Weights of a small mixture-of-experts language model, trained from scratch on English Wikipedia: a softmax router.
Below are experts of layer 7 (counted from 0) of a mixture-of-experts language model. Rows are named router (the router's row for the expert), gate (a neuron's input weights, with its number), up (a neuron's input weights, with its number) and show model dimensions 64-127. Each number is 50 + 15 x the weight over its row's rms, rounded and kept within 0 to 99.
Before each expert's rows: "mostly gets" lists some tokens that are sent to it at least half of the time. This comes from a sample of Wikipedia text that the model never trained on.

# expert 71
mostly gets: "\\", " version", " method", " theory", " methods", " analysis"
router:65 63 53 50 28 54 61 30 27 41 37 19 47 37 48 49 52 66 28 27 58 60 57 83 52 62 40 63 61 54 32 64 55 32 37 67 60 46 32 17 63 35 68 54 47 35 36 48 82 33 26 59 41 46 46 32 62 56 34 74 44 48 62 66
gate0:50 65 31 68 40 40 67 49 67 36 47 38 56 81 74 72 53 54 39 54 16 45 26 53 52 50 50 49 62 67 52 30 45 32 47 44 56 73 41 48 74 71 50 33 74 51 55 38 59 48 30 55 55 21 32 63 74 45 36 79 53 71 58 61
up0:40 54 69 24 48 33 44 42 29 70 60 74 55 15 14 38 34 42 54 52 66 60 74 43 49 62 54 73 41 37 46 85 43 62 60 47 66 25 54 63 53 51 49 71 42 49 54 61 22 50 43 46 62 83 53 41 40 62 55 15 61 34 55 58
gate1:40 66 54 73 54 63 98 40 45 38 64 51 67 63 59 59 64 52 39 49 62 48 37 86 38 57 51 54 23 57 34 53 74 50 55 51 08 35 35 55 58 42 28 39 51 60 37 51 54 29 34 55 43 35 61 74 45 48 48 63 48 70 53 65
up1:34 27 76 41 41 76 95 27 47 65 37 71 55 41 42 36 39 46 68 30 61 59 29 55 68 58 51 65 55 31 55 51 71 37 36 32 54 32 44 53 84 34 31 32 51 54 28 46 44 36 35 61 36 50 59 59 37 60 62 44 65 49 52 45
gate2:68 71 43 61 60 54 81 59 57 44 58 34 70 42 52 72 65 65 71 50 35 31 64 43 49 72 81 52 65 63 28 61 70 72 44 48 23 61 66 26 41 57 84 44 57 22 47 17 67 40 46 72 50 61 59 46 55 44 33 72 46 57 57 30
up2:73 42 48 40 52 62 65 40 53 42 77 37 59 55 44 55 81 63 80 27 63 56 61 44 48 67 61 71 44 43 21 49 23 60 38 62 50 60 60 32 52 57 62 62 48 38 46 49 63 28 55 86 68 47 45 51 64 49 77 51 38 38 40 24
gate3:40 39 34 42 29 32 61 44 41 10 19 47 17 13 55 35 46 56 58 66 42 67 45 73 44 52 51 62 75 38 53 65 59 25 36 37 53 57 32 09 49 62 67 56 71 45 47 46 53 41 57 66 45 57 70 14 67 38 60 66 65 52 37 65
up3:40 57 74 53 76 55 47 41 44 88 63 53 56 82 35 55 56 55 35 64 49 43 51 42 76 57 48 35 39 44 51 41 50 75 63 71 75 40 63 87 42 48 50 46 49 49 52 60 40 49 48 16 51 52 21 63 65 37 50 44 49 46 60 45
gate4:86 26 70 49 57 71 49 68 47 63 24 44 54 67 59 62 62 87 41 79 47 45 27 40 74 63 44 94 37 48 55 42 39 39 66 42 45 29 54 25 46 26 72 71 81 48 51 59 73 32 37 62 58 28 18 34 59 43 49 51 57 34 65 46
up4:40 53 39 42 50 47 28 39 70 49 71 78 45 40 49 16 39 28 76 17 39 52 70 61 39 53 47 37 51 30 58 31 17 49 49 63 51 92 32 44 56 85 66 52 25 38 36 40 67 40 48 58 35 39 50 66 41 38 49 51 49 76 48 49
gate5:77 47 56 30 18 50 28 38 24 38 47 32 59 35 43 47 53 59 29 25 51 44 34 60 41 43 26 21 53 74 31 65 86 32 36 32 64 40 50 52 75 38 65 32 64 47 47 63 72 61 47 42 47 57 41 48 32 50 40 48 74 44 41 62
up5:32 43 34 63 59 63 33 46 99 18 44 48 44 73 73 34 79 62 53 42 46 28 76 31 51 53 67 39 58 45 71 57 61 62 70 68 43 34 62 22 69 54 56 41 33 78 40 45 68 44 66 61 72 49 23 68 47 66 43 48 61 63 48 49
gate6:30 57 61 47 46 53 36 38 46 40 58 33 52 50 51 14 65 52 49 34 98 45 40 49 72 41 62 37 71 45 58 58 50 38 44 43 48 49 34 42 66 88 48 70 39 46 78 36 41 50 50 56 40 34 40 31 35 41 48 62 38 61 54 38
up6:73 47 46 40 50 45 61 71 39 62 39 73 62 47 38 78 41 44 48 63 19 62 63 44 36 43 41 66 17 31 39 50 49 52 66 68 56 38 71 74 64 18 54 47 63 68 15 71 70 58 51 34 84 58 61 51 66 60 46 31 52 33 34 64
gate7:42 39 43 28 28 64 46 42 73 58 56 27 44 38 47 65 54 56 21 36 71 25 56 60 33 27 40 50 65 47 32 42 41 82 38 66 54 49 53 54 35 79 29 39 68 55 37 58 63 57 17 54 64 79 43 49 53 39 33 66 59 40 36 11
up7:53 55 56 42 52 57 49 48 62 54 63 36 58 47 52 36 56 71 30 48 56 55 53 28 24 13 18 49 44 40 62 46 53 71 49 62 60 26 49 53 54 89 54 36 28 56 53 53 58 38 50 69 52 80 26 65 39 44 38 40 44 67 75 10
gate8:65 39 65 62 69 34 44 44 36 53 74 61 33 62 38 51 52 49 50 48 35 21 42 48 66 28 48 34 45 41 52 65 48 66 52 65 57 46 52 48 38 89 71 31 60 59 92 52 60 45 63 40 50 62 38 40 47 41 45 31 55 27 60 69
up8:61 48 65 56 47 53 42 50 33 69 51 45 53 53 25 59 42 39 45 30 39 52 62 34 63 40 38 42 56 60 25 61 47 60 41 77 76 45 68 29 51 37 36 33 48 40 76 60 76 44 36 49 29 42 26 57 29 31 56 66 76 46 73 40
gate9:54 48 63 53 32 65 46 58 62 63 61 54 47 41 65 33 37 45 47 08 55 68 57 57 65 33 50 45 55 79 60 26 39 70 40 42 75 48 52 47 70 52 39 63 48 62 33 34 50 80 38 36 73 48 59 66 26 32 65 27 41 52 69 55
up9:68 55 25 46 61 37 42 47 32 27 44 33 17 68 62 74 73 45 36 72 62 58 57 49 46 56 46 55 48 39 81 45 51 64 56 53 53 72 61 63 26 62 44 41 57 64 52 45 30 22 57 62 11 62 46 41 43 49 40 67 74 81 36 53
gate10:47 62 55 62 30 24 35 62 37 47 39 59 26 07 68 49 44 57 64 61 67 61 37 54 32 77 56 32 50 61 26 20 20 35 60 64 32 53 52 39 62 63 29 57 38 47 50 66 56 65 38 37 47 37 56 51 45 55 31 76 52 69 61 59
up10:58 73 53 68 48 46 29 44 36 49 46 69 38 40 76 40 51 42 64 45 62 49 44 48 45 68 13 32 41 56 40 32 51 42 45 82 55 65 59 42 40 63 21 56 38 54 60 56 41 51 38 36 56 64 69 52 35 45 12 61 56 58 76 60
gate11:59 62 38 60 36 45 59 66 40 45 45 65 55 33 60 74 48 43 63 41 74 64 51 48 53 60 50 39 69 57 38 65 56 68 71 41 64 33 51 30 46 65 61 86 79 38 42 74 31 76 60 39 38 50 69 15 41 61 49 44 52 65 42 77
up11:26 39 75 51 50 53 29 59 51 62 50 70 45 39 33 45 35 43 46 42 36 14 50 48 63 55 31 50 58 38 65 44 37 51 59 36 54 55 47 44 66 26 76 50 48 68 27 35 31 76 35 41 35 69 56 55 31 43 46 43 36 68 45 41
gate12:54 51 61 49 58 62 64 45 51 63 57 54 34 50 40 26 28 43 27 43 51 80 33 80 57 36 17 57 51 40 43 73 71 50 48 82 50 55 29 51 57 59 62 74 52 71 53 49 69 48 29 26 20 51 53 65 46 57 72 61 58 42 46 65
up12:62 70 40 32 41 71 46 20 53 59 55 69 51 34 60 65 37 59 49 28 72 71 37 17 74 16 45 68 44 43 34 56 51 66 54 99 60 51 53 41 64 48 46 42 45 68 47 31 51 46 36 51 48 37 48 30 39 58 65 66 25 49 57 44
gate13:42 43 24 64 40 27 36 34 60 38 62 57 92 61 55 40 58 58 56 48 56 76 47 36 64 65 69 73 28 47 28 71 46 33 53 66 35 47 39 51 12 50 18 61 06 37 69 26 57 51 34 55 62 44 33 67 53 64 62 61 55 45 46 54
up13:05 29 42 85 24 35 56 34 49 48 64 46 96 76 53 60 77 60 69 48 52 48 52 44 77 48 61 57 26 38 22 62 44 49 48 52 36 37 46 52 44 53 42 56 17 39 57 46 60 47 38 60 75 44 48 71 53 69 59 69 55 29 39 48
gate14:61 73 31 58 53 55 22 58 74 50 56 43 44 31 65 51 67 62 51 36 19 66 57 54 56 61 67 55 67 52 64 42 65 57 37 50 53 25 30 34 63 46 63 35 52 60 46 51 71 40 26 24 50 30 47 20 31 56 46 49 52 40 48 53
up14:50 52 41 58 44 90 34 38 55 39 71 37 57 49 88 13 43 55 55 31 40 47 65 67 60 45 63 56 66 28 48 44 66 50 69 47 48 65 38 53 20 48 38 30 36 62 42 30 46 36 62 50 53 26 48 39 34 31 43 18 35 57 84 33
gate15:43 50 78 65 60 45 39 73 41 24 63 41 49 44 76 54 43 26 53 58 68 39 26 55 59 22 39 58 38 60 67 37 32 49 51 32 81 51 31 67 33 36 64 46 47 28 49 37 72 46 44 41 72 65 34 79 60 47 49 38 25 74 30 52
up15:35 62 42 14 67 36 40 17 50 51 54 34 63 34 43 47 69 52 57 58 49 63 47 56 59 67 47 49 63 40 42 34 49 34 63 70 24 85 22 33 67 47 50 68 75 72 28 50 50 55 62 51 52 53 77 42 61 26 41 24 61 50 50 34
gate16:57 77 33 32 57 50 55 55 59 27 50 30 43 58 47 28 38 85 64 59 52 45 49 67 80 51 31 64 63 33 16 60 39 79 44 60 47 57 57 27 59 46 63 48 30 74 42 52 47 64 30 47 65 80 61 04 41 44 37 47 41 46 32 25
up16:36 46 70 55 56 68 47 57 87 49 55 51 56 56 41 53 67 53 38 30 35 60 62 33 42 54 54 51 29 12 49 52 51 35 39 31 64 84 29 72 49 53 30 52 41 14 28 37 60 36 76 52 68 47 55 64 65 30 59 28 59 51 32 58

# expert 26
mostly gets: " mi", "″W", " million", " population", " UTC", "′"
router:64 40 49 56 65 53 22 28 49 57 58 60 55 37 43 59 60 69 48 63 55 37 47 29 37 39 67 33 67 38 60 48 71 27 61 82 74 31 49 26 54 47 34 57 37 86 34 71 35 50 47 67 58 19 50 72 55 54 43 36 83 30 44 53
gate0:63 46 30 69 67 42 41 73 46 61 82 50 72 39 46 49 36 48 30 78 44 35 26 52 37 62 62 61 44 54 62 34 57 38 57 28 71 22 70 20 72 32 71 68 62 60 20 74 39 50 64 52 43 45 55 48 44 57 53 46 66 33 62 43
up0:70 36 43 43 59 44 42 80 66 48 58 60 49 35 42 36 61 35 50 72 39 30 21 52 40 67 44 48 35 48 64 40 49 30 44 37 69 44 77 32 71 07 68 59 67 47 25 68 38 51 45 67 55 25 51 45 48 43 63 71 79 41 38 69
gate1:46 55 47 52 49 34 57 30 50 56 47 40 48 47 78 55 66 46 78 77 86 38 33 45 19 43 52 69 49 59 57 54 09 39 51 54 58 49 70 37 34 81 47 53 40 42 44 30 45 36 43 54 57 47 68 57 66 27 57 67 55 76 67 56
up1:25 64 49 23 72 69 56 44 59 69 41 37 37 42 65 45 45 30 57 47 33 72 32 61 63 37 43 75 49 54 65 45 71 46 58 60 49 40 64 40 74 34 70 33 29 44 53 62 51 34 59 22 76 61 64 81 53 43 40 40 63 70 40 59
gate2:56 35 46 73 69 34 30 70 55 56 74 49 65 37 39 46 55 43 55 51 73 39 44 59 45 68 77 49 21 76 31 47 56 41 55 58 67 57 42 52 45 69 74 38 73 49 49 52 44 48 13 99 44 59 67 52 54 40 57 46 70 56 45 69
up2:49 78 54 80 42 47 66 52 16 50 52 81 44 42 62 59 00 60 58 54 36 54 61 17 30 43 40 50 42 43 55 46 60 39 54 59 39 33 72 67 42 61 10 34 53 64 82 49 65 51 65 45 42 45 63 77 48 42 48 52 75 42 29 53
gate3:63 31 48 45 36 67 78 47 45 64 61 70 56 52 40 26 68 57 51 71 42 27 46 32 45 46 68 46 58 37 69 33 46 55 58 34 63 60 61 59 66 38 24 32 36 50 60 75 67 71 82 23 59 36 74 76 55 58 54 27 33 60 80 40
up3:47 53 48 50 71 55 27 43 48 70 34 69 48 77 62 60 50 57 27 44 45 17 39 41 52 47 24 51 23 34 54 59 42 29 67 76 60 52 53 60 75 54 54 48 39 51 63 34 33 51 29 14 63 40 78 33 37 55 52 76 74 25 53 58
gate4:47 32 28 13 20 37 38 51 70 52 47 50 55 44 79 45 61 48 55 32 51 47 42 47 50 49 59 51 44 51 51 50 37 27 59 71 68 42 12 52 54 71 41 39 73 52 52 61 44 46 46 64 68 27 65 63 36 29 34 63 58 47 33 60
up4:47 37 44 39 49 56 29 43 48 39 75 69 61 26 81 28 50 71 47 68 37 43 26 50 59 34 33 73 53 42 64 41 47 40 66 30 71 57 40 56 53 58 47 57 68 76 36 58 49 45 70 64 75 22 36 83 09 48 44 66 61 23 60 49
gate5:51 33 60 22 73 57 56 32 46 41 24 32 56 86 38 48 60 69 19 47 50 56 50 49 38 39 54 37 71 47 35 44 44 28 39 61 47 78 47 44 66 60 44 19 69 59 54 58 21 43 19 66 50 41 52 39 50 35 61 38 67 47 57 40
up5:33 43 36 55 32 49 38 33 56 66 49 83 41 33 51 51 35 44 63 57 51 68 60 53 68 51 42 73 24 32 68 37 45 74 44 43 53 50 54 64 51 48 64 66 54 19 45 44 56 78 79 33 86 40 62 53 66 63 39 59 22 36 51 59
gate6:38 62 47 83 46 60 49 47 31 72 49 67 54 64 45 65 33 65 11 50 40 49 46 41 57 80 36 18 52 30 55 30 41 27 52 55 35 45 46 48 30 36 55 37 65 73 73 54 76 50 53 64 46 38 49 50 50 45 63 56 46 59 49 51
up6:81 55 40 43 07 66 52 53 39 37 68 61 47 66 52 23 22 47 53 16 46 38 41 24 43 55 53 19 57 63 47 22 47 45 48 50 43 37 55 28 38 71 43 23 65 45 39 37 41 69 62 61 52 47 50 61 33 48 60 79 71 63 35 49
gate7:47 53 13 61 33 68 29 41 67 59 49 44 47 40 34 38 38 80 38 70 61 53 50 57 71 65 47 62 63 64 71 47 89 33 43 54 41 48 47 65 28 32 11 48 26 61 62 44 48 35 42 40 61 55 65 35 46 25 22 53 52 69 42 35
up7:45 42 54 55 55 36 48 36 64 53 78 37 35 14 31 72 56 44 42 64 56 69 26 60 27 47 53 54 31 66 50 42 50 36 36 38 39 43 37 42 40 73 55 56 65 46 31 85 54 69 48 67 52 46 66 44 48 54 20 66 63 59 44 55
gate8:80 60 50 34 35 57 41 69 66 38 45 49 53 40 51 46 40 53 43 47 74 32 22 37 42 10 48 44 52 39 41 39 50 45 44 37 53 47 48 44 48 33 52 59 15 44 50 45 53 36 48 38 73 19 26 47 48 62 71 41 55 41 35 41
up8:16 40 46 58 60 45 53 45 34 51 63 54 53 57 50 52 72 53 54 43 44 58 79 60 57 75 69 62 34 80 64 48 48 58 46 56 65 40 50 60 60 67 42 46 76 56 64 68 44 71 39 52 26 80 81 57 47 41 43 61 53 72 68 57
gate9:55 49 52 65 63 35 82 54 44 60 80 46 53 15 41 35 40 38 56 56 47 55 69 35 83 54 59 23 78 40 31 41 78 47 44 54 43 54 33 33 35 57 58 81 46 39 59 37 64 40 32 61 63 45 41 13 34 32 69 31 66 42 59 41
up9:51 59 41 61 59 46 83 65 44 65 81 50 53 16 40 38 37 40 30 67 43 51 60 16 79 52 43 40 74 55 47 32 70 51 32 62 37 50 28 51 58 60 26 77 34 38 47 34 63 39 45 48 65 40 55 28 35 30 71 27 75 48 58 39
gate10:49 57 49 56 97 53 72 43 56 24 63 43 24 48 50 37 44 40 60 21 40 79 63 51 51 49 75 50 31 22 77 38 55 49 92 81 70 32 32 47 62 49 68 46 36 43 61 59 61 37 44 34 42 52 87 61 37 41 51 27 41 55 54 34
up10:58 46 51 64 96 61 55 47 79 33 72 45 35 19 61 53 50 48 59 19 36 54 63 61 65 55 67 31 48 34 71 36 48 61 76 73 37 23 58 65 46 39 56 26 56 60 60 61 45 25 27 49 38 48 79 38 48 30 59 56 43 60 35 56
gate11:30 64 60 38 48 43 35 41 40 61 30 73 53 52 40 49 35 56 50 62 44 21 59 43 31 41 39 42 25 55 38 55 35 61 04 69 62 67 49 74 66 29 63 35 48 79 68 51 38 64 52 17 42 51 71 80 39 42 71 28 47 57 60 43
up11:37 52 54 53 50 52 37 37 43 69 42 40 59 41 45 49 53 75 34 37 62 63 37 47 38 47 55 16 43 60 40 56 32 25 55 69 75 52 86 37 56 24 46 62 59 63 42 53 23 45 63 40 65 46 47 58 57 48 52 42 60 45 50 61
gate12:36 55 72 36 66 62 70 58 53 23 32 62 58 33 33 22 65 54 60 56 50 56 61 57 60 33 63 55 43 54 73 56 39 69 43 58 41 78 56 48 25 70 54 59 58 66 44 63 48 60 61 39 68 52 39 49 35 38 39 32 72 39 59 60
up12:53 58 63 63 44 62 52 46 58 47 18 42 47 46 41 46 43 60 52 39 49 42 48 78 45 61 76 58 44 44 46 56 32 59 56 37 59 53 61 32 66 69 39 39 38 92 37 65 50 47 27 39 64 70 57 45 24 66 32 23 62 28 39 46
gate13:54 41 06 44 54 28 61 44 41 62 66 70 67 63 69 32 53 43 35 30 49 69 26 49 74 43 51 47 80 74 45 45 56 43 63 32 55 29 27 24 42 58 38 18 49 63 50 62 33 74 42 77 19 29 52 51 59 57 37 39 59 60 45 56
up13:63 38 84 59 62 61 43 52 52 19 51 34 39 27 61 54 48 37 61 69 55 55 61 57 66 50 73 74 47 13 64 70 36 46 35 11 49 85 57 60 81 46 69 54 44 44 40 27 58 52 57 28 39 41 40 48 52 54 71 23 43 47 55 19
gate14:71 28 55 45 49 66 25 39 76 42 41 57 46 14 67 45 54 49 54 43 53 56 52 33 29 70 50 55 50 23 18 54 40 52 71 60 61 41 51 14 18 50 64 55 45 59 88 43 57 58 58 55 70 53 69 35 37 37 70 35 61 21 62 87
up14:36 46 41 71 42 49 77 62 48 45 59 40 60 60 44 45 48 61 32 55 27 35 65 53 57 32 28 68 54 57 74 41 77 50 39 45 43 53 73 54 60 54 42 53 57 58 43 44 73 72 36 37 16 54 04 45 53 53 48 56 42 62 51 32
gate15:44 50 51 48 61 60 46 41 49 38 47 59 63 20 72 31 55 44 40 50 57 41 25 66 57 49 78 70 37 76 33 62 40 59 28 42 63 53 43 47 61 47 45 56 77 54 31 69 17 74 33 74 48 27 75 31 49 46 61 65 46 58 61 65
up15:35 22 40 44 51 44 63 35 52 59 34 39 54 57 15 67 46 50 54 37 62 69 68 44 21 43 41 17 56 32 64 37 41 48 73 52 50 31 56 42 39 46 51 49 25 37 64 49 83 46 63 43 54 78 29 69 29 56 46 26 75 57 43 58
gate16:54 19 41 65 35 50 41 55 34 68 47 46 51 40 53 42 48 67 78 36 64 78 60 51 53 74 25 44 67 69 48 56 54 48 62 53 55 39 38 31 43 65 39 46 53 45 74 50 72 47 30 25 17 40 37 58 63 62 46 28 43 30 35 28
up16:62 37 51 61 14 48 25 39 29 22 58 54 58 46 37 30 52 60 77 41 64 81 51 47 57 61 48 62 54 77 60 45 52 40 52 61 42 46 34 24 53 59 46 45 44 54 81 51 76 52 45 43 33 58 42 70 64 67 55 33 48 57 59 22

# expert 8
mostly gets: " United", " European", " National", " Social", " Irish", " League"
router:18 91 48 59 50 69 55 60 60 67 44 49 31 52 44 51 49 49 69 61 46 41 50 32 59 43 52 48 61 59 45 72 70 27 74 25 24 88 69 60 26 49 37 64 43 68 56 23 57 25 57 56 50 30 59 43 50 45 31 34 38 37 66 60
gate0:47 71 59 61 59 32 58 51 63 56 59 39 73 84 44 52 46 66 46 52 43 63 48 63 38 59 79 89 56 45 45 86 59 34 42 41 36 81 37 54 35 64 36 61 71 72 68 42 43 32 53 67 33 38 60 55 62 56 66 65 32 69 46 43
up0:59 46 50 46 50 54 53 36 63 32 43 66 14 33 52 37 60 36 51 36 54 12 55 61 40 42 54 18 50 33 53 16 29 60 47 38 34 30 52 19 38 80 61 67 46 54 65 36 39 59 27 48 58 42 54 88 50 62 54 56 49 33 22 86
gate1:39 52 59 40 41 51 64 46 44 50 49 50 69 75 73 37 37 58 80 51 46 39 41 34 37 60 50 32 60 68 62 53 79 70 22 20 52 54 49 46 34 20 75 51 43 69 43 76 80 33 45 35 55 76 51 33 51 43 57 34 53 55 27 63
up1:66 76 31 43 35 40 47 75 25 42 56 62 45 37 96 68 48 71 48 38 37 50 39 46 41 38 45 40 39 59 22 29 46 78 37 44 25 77 65 68 47 53 58 43 40 29 29 35 45 79 38 43 73 42 32 43 62 46 59 41 39 51 37 38
gate2:48 63 31 66 51 57 67 39 32 51 76 34 36 32 58 43 38 52 41 61 32 44 00 48 37 30 73 58 56 60 49 68 46 27 64 50 20 68 50 53 42 48 40 58 54 62 69 41 71 55 52 49 54 28 50 31 56 66 59 46 57 70 52 50
up2:43 43 46 77 43 39 59 18 41 70 95 65 45 36 59 56 38 45 48 64 52 50 37 56 44 61 60 35 46 57 48 65 68 28 77 32 43 46 37 51 27 50 38 49 38 56 65 50 61 62 60 48 61 36 58 67 18 49 47 43 50 68 55 33
gate3:43 74 35 56 47 82 24 45 74 47 65 68 53 50 42 72 64 57 51 42 43 50 38 81 38 45 55 79 47 60 30 61 49 49 67 55 54 66 28 32 67 41 37 49 38 53 65 50 37 27 54 46 18 44 44 38 56 39 63 45 40 38 35 50
up3:56 25 82 33 60 41 79 63 62 51 43 40 52 45 72 69 33 57 48 45 50 28 51 53 59 51 36 58 44 68 28 54 53 25 57 40 15 49 56 72 33 78 65 47 85 51 60 49 61 66 65 25 84 42 36 47 56 35 74 52 45 40 60 61
gate4:50 50 38 45 59 38 85 43 95 66 45 35 38 64 24 50 41 60 34 58 40 62 47 68 47 54 39 65 46 64 13 29 48 40 35 57 63 56 37 62 61 63 41 51 53 19 47 82 26 56 49 31 42 25 72 32 43 55 32 26 50 62 56 76
up4:43 35 53 64 56 69 41 50 73 61 53 31 19 61 20 57 57 68 60 68 46 65 53 57 58 71 49 59 48 51 32 06 34 65 54 63 51 74 73 42 61 42 35 51 69 42 30 71 74 63 56 60 16 66 44 33 69 64 57 40 49 63 39 48
gate5:31 65 50 80 64 53 73 43 57 45 50 44 49 34 48 43 73 64 45 61 79 46 25 86 29 26 81 50 51 65 60 39 42 35 73 65 37 57 40 55 55 45 62 65 49 35 64 33 52 58 43 81 55 37 33 78 45 47 43 62 28 75 48 36
up5:17 52 45 55 52 64 79 58 35 39 54 48 46 34 59 33 59 64 65 52 59 62 30 81 44 44 88 61 49 60 53 49 39 21 56 50 45 83 56 29 50 33 61 74 80 30 52 45 45 36 64 72 62 41 36 66 45 54 53 57 27 69 48 47
gate6:29 42 36 23 73 60 56 52 31 63 41 53 35 46 31 60 67 54 63 41 41 67 28 53 74 56 58 68 57 54 74 40 66 13 48 66 82 84 64 53 36 60 40 29 65 30 63 54 31 65 37 62 60 64 63 64 29 52 34 30 67 27 59 33
up6:35 37 50 36 60 46 49 58 67 34 44 57 41 48 24 53 46 49 57 51 42 52 46 44 34 30 65 59 84 68 46 43 71 42 59 77 68 67 39 55 45 63 51 38 83 30 58 44 30 80 46 81 42 57 65 28 38 48 12 33 55 26 48 41
gate7:49 57 68 16 66 76 45 46 77 63 40 53 50 69 41 73 61 46 55 59 52 39 45 42 44 80 55 45 36 28 63 46 58 66 43 26 32 68 84 37 38 34 28 40 78 46 59 45 36 22 51 54 46 44 40 61 28 41 78 34 37 44 47 57
up7:65 37 35 22 27 76 33 34 45 60 42 56 39 45 48 51 30 55 64 30 73 32 49 42 56 29 49 44 39 58 58 73 47 31 34 65 70 55 39 82 35 42 55 42 47 57 47 60 50 48 53 77 56 24 28 35 21 60 25 81 52 49 62 61
gate8:49 72 45 66 27 74 37 27 74 53 43 65 44 61 34 59 55 44 35 41 42 31 47 53 71 43 29 19 66 12 53 48 38 50 46 22 42 43 38 43 52 47 24 67 71 20 67 24 61 55 52 50 59 31 63 61 70 35 35 40 58 22 61 46
up8:44 44 39 56 24 51 47 37 57 54 49 59 52 64 29 49 76 25 57 54 46 07 49 47 71 45 74 54 60 56 67 54 25 51 41 19 54 53 55 74 34 44 60 44 75 33 47 39 74 58 53 50 71 57 83 35 61 31 61 52 45 45 37 45
gate9:49 48 51 37 94 38 34 26 35 49 56 35 36 54 68 30 27 28 42 79 76 53 62 34 56 66 72 14 70 40 58 49 39 29 36 78 40 48 46 52 65 45 53 40 40 64 53 73 41 59 48 22 55 44 38 31 47 42 45 57 65 47 58 25
up9:18 46 37 34 59 44 75 64 38 64 49 30 51 65 34 56 14 30 24 63 69 69 51 37 43 40 70 20 68 41 42 58 51 46 52 51 29 40 70 72 59 19 45 45 37 66 66 45 46 56 55 44 62 60 52 22 50 62 19 41 56 58 51 43
gate10:62 37 43 36 31 58 23 54 58 66 22 54 53 67 49 58 52 22 67 65 36 67 72 37 56 58 70 25 72 78 27 31 59 36 54 45 38 47 37 68 69 34 69 42 39 34 43 74 58 66 52 20 68 36 53 42 41 54 49 50 84 48 54 59
up10:50 78 58 66 49 55 53 42 32 58 74 46 67 59 54 91 25 61 77 43 36 70 63 39 35 48 33 56 55 56 49 39 54 61 61 85 65 29 55 52 44 56 60 35 72 45 17 60 42 63 36 28 69 65 59 55 80 55 35 35 41 33 38 37
gate11:27 39 54 20 79 47 68 23 30 61 44 59 31 44 60 46 75 47 36 49 43 35 41 59 79 56 56 54 49 59 80 64 50 64 46 33 56 46 65 48 26 53 55 41 31 58 53 30 51 48 47 31 30 63 61 39 53 65 38 67 61 32 46 51
up11:33 31 52 40 57 28 40 52 46 57 69 71 21 43 47 43 31 57 41 37 23 54 59 35 59 32 48 56 58 29 48 27 21 52 46 46 75 44 44 46 48 45 16 52 65 35 24 51 24 54 51 27 66 61 74 67 58 19 35 54 49 40 58 48
gate12:51 60 56 69 50 75 55 72 45 56 59 82 47 53 67 44 54 61 60 37 44 52 24 37 54 38 46 21 45 37 52 47 36 56 60 56 55 65 47 35 62 62 49 52 51 68 72 34 53 53 42 44 52 65 50 30 34 48 21 67 67 56 71 24
up12:58 66 63 51 32 64 37 92 43 36 36 58 54 46 75 37 32 68 66 39 33 72 31 42 38 54 57 29 56 36 52 43 36 60 59 41 48 75 53 43 73 57 49 41 36 85 54 40 65 48 25 50 59 74 57 53 38 56 32 46 63 60 65 35
gate13:24 54 30 40 33 69 48 48 59 72 46 86 41 59 36 53 66 32 52 47 55 52 55 29 70 37 09 23 46 27 37 57 86 39 45 34 49 47 52 74 40 48 43 44 70 57 53 56 56 72 43 42 48 24 32 30 36 24 70 41 45 27 13 49
up13:45 63 83 64 54 81 69 48 73 62 47 42 73 38 46 56 43 40 59 39 41 40 41 60 51 57 34 47 41 37 31 55 27 48 38 40 57 29 28 51 46 71 64 54 37 44 62 26 61 22 57 52 56 46 63 43 55 38 60 38 56 58 60 27
gate14:49 41 44 80 39 32 34 58 59 64 69 62 38 50 57 25 35 74 53 40 35 46 40 47 46 38 26 40 80 60 21 52 74 81 62 20 56 52 48 40 46 50 59 49 49 20 43 74 72 49 35 55 29 43 46 51 48 36 50 59 53 53 44 38
up14:56 38 46 64 60 15 30 58 66 51 63 45 40 58 47 36 58 81 82 29 58 42 49 52 55 19 45 31 55 75 37 69 61 65 63 36 59 65 59 52 53 49 62 52 36 42 63 80 57 55 36 65 55 63 55 63 33 51 56 27 38 43 36 24
gate15:58 54 27 52 48 30 58 37 47 67 63 70 51 58 56 48 64 41 52 50 40 40 72 86 57 53 50 35 42 68 42 44 25 42 55 62 68 67 32 57 68 65 46 68 68 70 38 53 41 53 68 47 43 49 55 43 58 39 35 40 60 65 54 56
up15:58 84 52 45 17 37 50 66 60 69 53 52 33 56 60 25 59 46 50 66 68 37 58 45 53 42 53 38 69 80 25 07 33 39 42 27 61 69 49 61 53 46 57 80 46 48 55 74 34 47 59 49 38 43 43 42 72 50 61 54 44 56 45 38
gate16:46 61 51 43 50 51 25 45 33 36 30 76 39 69 20 70 42 56 86 35 43 48 39 64 45 63 54 77 65 53 48 37 65 32 43 27 36 67 32 51 73 85 50 75 60 51 47 32 57 29 52 70 59 35 55 43 36 63 39 23 51 33 62 37
up16:59 45 50 56 36 65 69 59 63 84 39 64 62 60 51 44 27 59 49 50 46 62 65 27 75 25 26 51 61 51 32 22 32 62 16 32 50 36 62 52 31 41 50 26 57 64 37 35 51 52 83 60 35 45 36 61 25 49 32 60 62 68 64 39